config = dict(
    num_hidden_layers=17,
    hidden_size=128,
    n_experts=128,
    experts_per_token=8,
    d_expert=32,
    d_shared_expert=0,
    hidden_act='swiglu',
    moe_layers=[2, 3, 4, 5, 6, 7, 8, 9, 10, 11, 12, 13, 14, 15, 16],
    router_score='sigmoid',
    normalize_top_k=True,
    routed_scale=2.5,
    balance_loss=0.00109,
    balance_bias=True,
    init_std_router=0.0329,
    lr_router=0.000474,
    num_attention_heads=2,
    num_key_value_heads=1,
    head_dim=64,
    vocab_size=2045,
    norm='rmsnorm',
    norm_place='pre',
    norm_eps=1e-05,
    positions='rope',
    rope_theta=10000.0,
    rope_fraction=1.0,
    qk_norm=False,
    attn_scale=0.125,
    tie_word_embeddings=True,
    parallel_block=False,
    init='normal',
    init_std_qkv=0.0319,
    init_std_o=0.0,
    init_std_up=0.0319,
    init_std_down=0.0,
    optimizer='adam_variant',
    learning_rate=0.00264,
    lr_mult_up=1.12,
    beta1=0.9,
    lr_head=0.0099,
    max_grad_norm=1.0,
    warmup_steps=367,
    schedule='wsd',
    decay_fraction=0.269,
    decay_shape='linear',
    final_lr_fraction=0.1,
    batch_tokens=32768,
    max_seq_len=1024,
    doc_mask=True,
    train_tokens=268100000,
    max_steps=8182,
    dataset='wikipedia_en',
)
Below are experts of layer 3 (counted from 0) of a mixture-of-experts language model. Rows are named router (the router's row for the expert) and show model dimensions 0-127. Each number is 500 + 50 x the weight over its row's rms, rounded and kept within 0 to 999. Numbers have three digits each.
After each expert's rows: a language model's description of what the expert responds to; "comes after" lists some tokens at least twice as common just before its tokens as in all text. This comes from a sample of Wikipedia text that the model never trained on. Tokens count by the router's weight.

# expert 40
router:590603504553568427458479542466532559578487475482610550563520532558523518489507558535537576526443452596445489490439539423523572489448549529465475438461426474437550490393415485479516532477609550476468538561486489491499529514588407610483622453449510497551450548489499609506525488530399504506512458432554399486472499479460568464546537441554507508479556493504527485477421490494505491514499
Description: Digits and Park. Single digits and two-digit numbers in dates, scores and coordinates, e.g. 5–7, 1965; also the word Park in venues and lists.
comes after: " ", "200", "201", ".", "199", " ("

# expert 44
router:495571567519468596509469518548500398597530568432476412594415397508578525653495508496551539563494438524463493416526626529526423529482565406446529541479543576495579526502482496534523545557492476575481533432482488515496465497477541459528491538492380413494458528465553485534437473523518506555589562495496527452549503508477494451501388540516491499543422509475451497473549505542460480531472
Description: Capital initials in names. A single capital letter opening a proper noun, especially N in Native and Northern, K and G; also commas and en dashes.
comes after: " |", "-", ":", "|", "1", "2"

# expert 53
router:460526510456458464492600575447491538466486563462508444501497569588551503564518512478531651498566413470580560496477397491515407444461482574432471573494439558545472498491541511538463547537499453462537490530512474515543477384519513398451460539482584498589476524394456493511531435481421469463482517480496532500456466524578543520463427502499606570434451575522541522506397490452545481434528
Description: Word-initial prefixes, hyphens. First pieces of words like ad in adopted, con, re, st, s, and hyphens at list starts or in compounds.
comes after: "\n", ")\n", " the", " a", " and", ".\n"

# expert 19
router:485488492514468443499483451391475575484466453396483541515517462529542491519464566518519541480543417607477465423516472524488528415570496545466593494439486458532474514533527501525458523561536567489539437516510417482546506409535505443460573493477439497450516453394447518459481566549468542414388536447481478496506440608558439509532504435527429498567511656472518482453413545470545439467402
Description: Table and heading markup. Table pipes, row breaks, hyphens and = heading markers at line starts, plus word pieces inside table cells, such as T-itle, Mr-s.
comes after: " |\n", "\n", ".\n\n", ")\n", "\n\n", ".\n"

# expert 59
router:475563486485491529453439505498493439494481423502542535491505586501532549436537447455552494570458461487516443474524494540568437567503528525479574517523472521468433481554431381493442458523493546564510447449534545468602437622431494472452633437522385546524551468425440545457540468520555453520443385527481495493445465489453446498489417443464520508400571546450430452510431479517453451440442
Description: Table row ends, parentheses. Table row endings with pipe and line break, closing parentheses after years or citations, and digits in table cells.
comes after: " ", "202", "201", "0", "6", "–"

# expert 9
router:497462538519529543550509426454517559564476529470531485509523453601471509518517495451541524547457482521514472534513538387481562469405467525465491623469528411491511529484450457537400378537481447469515531541504457486483508574492517506430662523479524554569479480469540501580467470575471468562465578568506527502550479521551571513520429415458451529434467455516358475467496417435434411559495
Description: Numbers in tables. Digits and small numbers in sports tables, score lists and codes after pipes, dashes or semicolons, like 12, 6, 13.
comes after: " ", "201", "–", "200", "202", "."

# expert 26
router:467469538504517568571494495491458428492549643423481458501463461562527566465529473500493540490487482547469484531453559444481488532473598516455499559500511531385554421443529445544490483433592506478571418500466514596530539547516478574504530581454476503518587529466549454521452414505550472460455421542547389477460525491443574571508528441438441542529591394586420485466521496464510482579558
Description: Capitals opening names. Capital letters opening proper nouns, especially Ch in China, Chamber and Chicago, and S, M, B in names, often after table bars.
comes after: " |", "-", ":", "|", ".", ";"

# expert 33
router:467419505597534503527580422510485577515517501514544562467542450536544537496498444549398536587491496550468492563501574554513572530546553532574418430490495503568420562514501454413554574493518420636524459481545492557533453544552506449561511521516462545483500485520541473551423538467423511499500496587440549513470539553450508487547473487456358461456539433410497481611547487483421451465489
Description: Spaces in tables, -rol. Bare space tokens before numbers in tables and after In, plus the rol piece in control and similar words.
comes after: " |", "|", ";", ":", " in", " December"

# expert 0
router:545450436432494550553505464488543475462544541474451403480586546506611468430546477440506558453545443475435518569482579368555545505591450496559494477542521455479526569415468432502468492482506479514484550467493516541559498436477491471494537564458528440542447568529501442536541493581414535527483598481528527439570445548488510570498519491427402571421515521548406427511499439498478431455602
Description: Numbers in tables. Number tokens in tables, coordinates and years, especially century prefixes like 17, 18, 200, 202, plus suffix ing.
comes after: " ", " |\n", "–", " (", "|\n", "|---|\n"

# expert 46
router:451538538427572534471553487427533457458510469544552429376528589585505470553516419505453458483589494552500470579508486459509453514536543448467462481564436513454474454547529493364456460508514574533435546485487389550566543497418538493440419505530536529416540562516452428574511462460506533453483478575452479639549480454419494521499562498516434469512516466505501469434482463494515567552407
Description: Spaces and Romance pieces. Lone space tokens before numbers in tables and routes, plus Romance or Portuguese name pieces like del, qu, id in Almeida.
comes after: " |", "|", ";", ",", ":", " in"

# expert 14
router:527438512423615493485533541486462509543411547503543501466481474529531417503473527480516558510469527526490512419566607371560462415458498503493553547476459563482482516575496478504495584489550607423451457440521489433445524570570570517447524511434505428584467520450598462502527473471508483554559481502512484559510523461458533533493552519503475512443447610433573432635496577406452522470528
Description: Digits and table fillers. Digits in years and numbers, commas in figures, and list dashes in tables and lists; also Ro in Role and Room.
comes after: " ", "\n", "202", "201", "–", ")\n"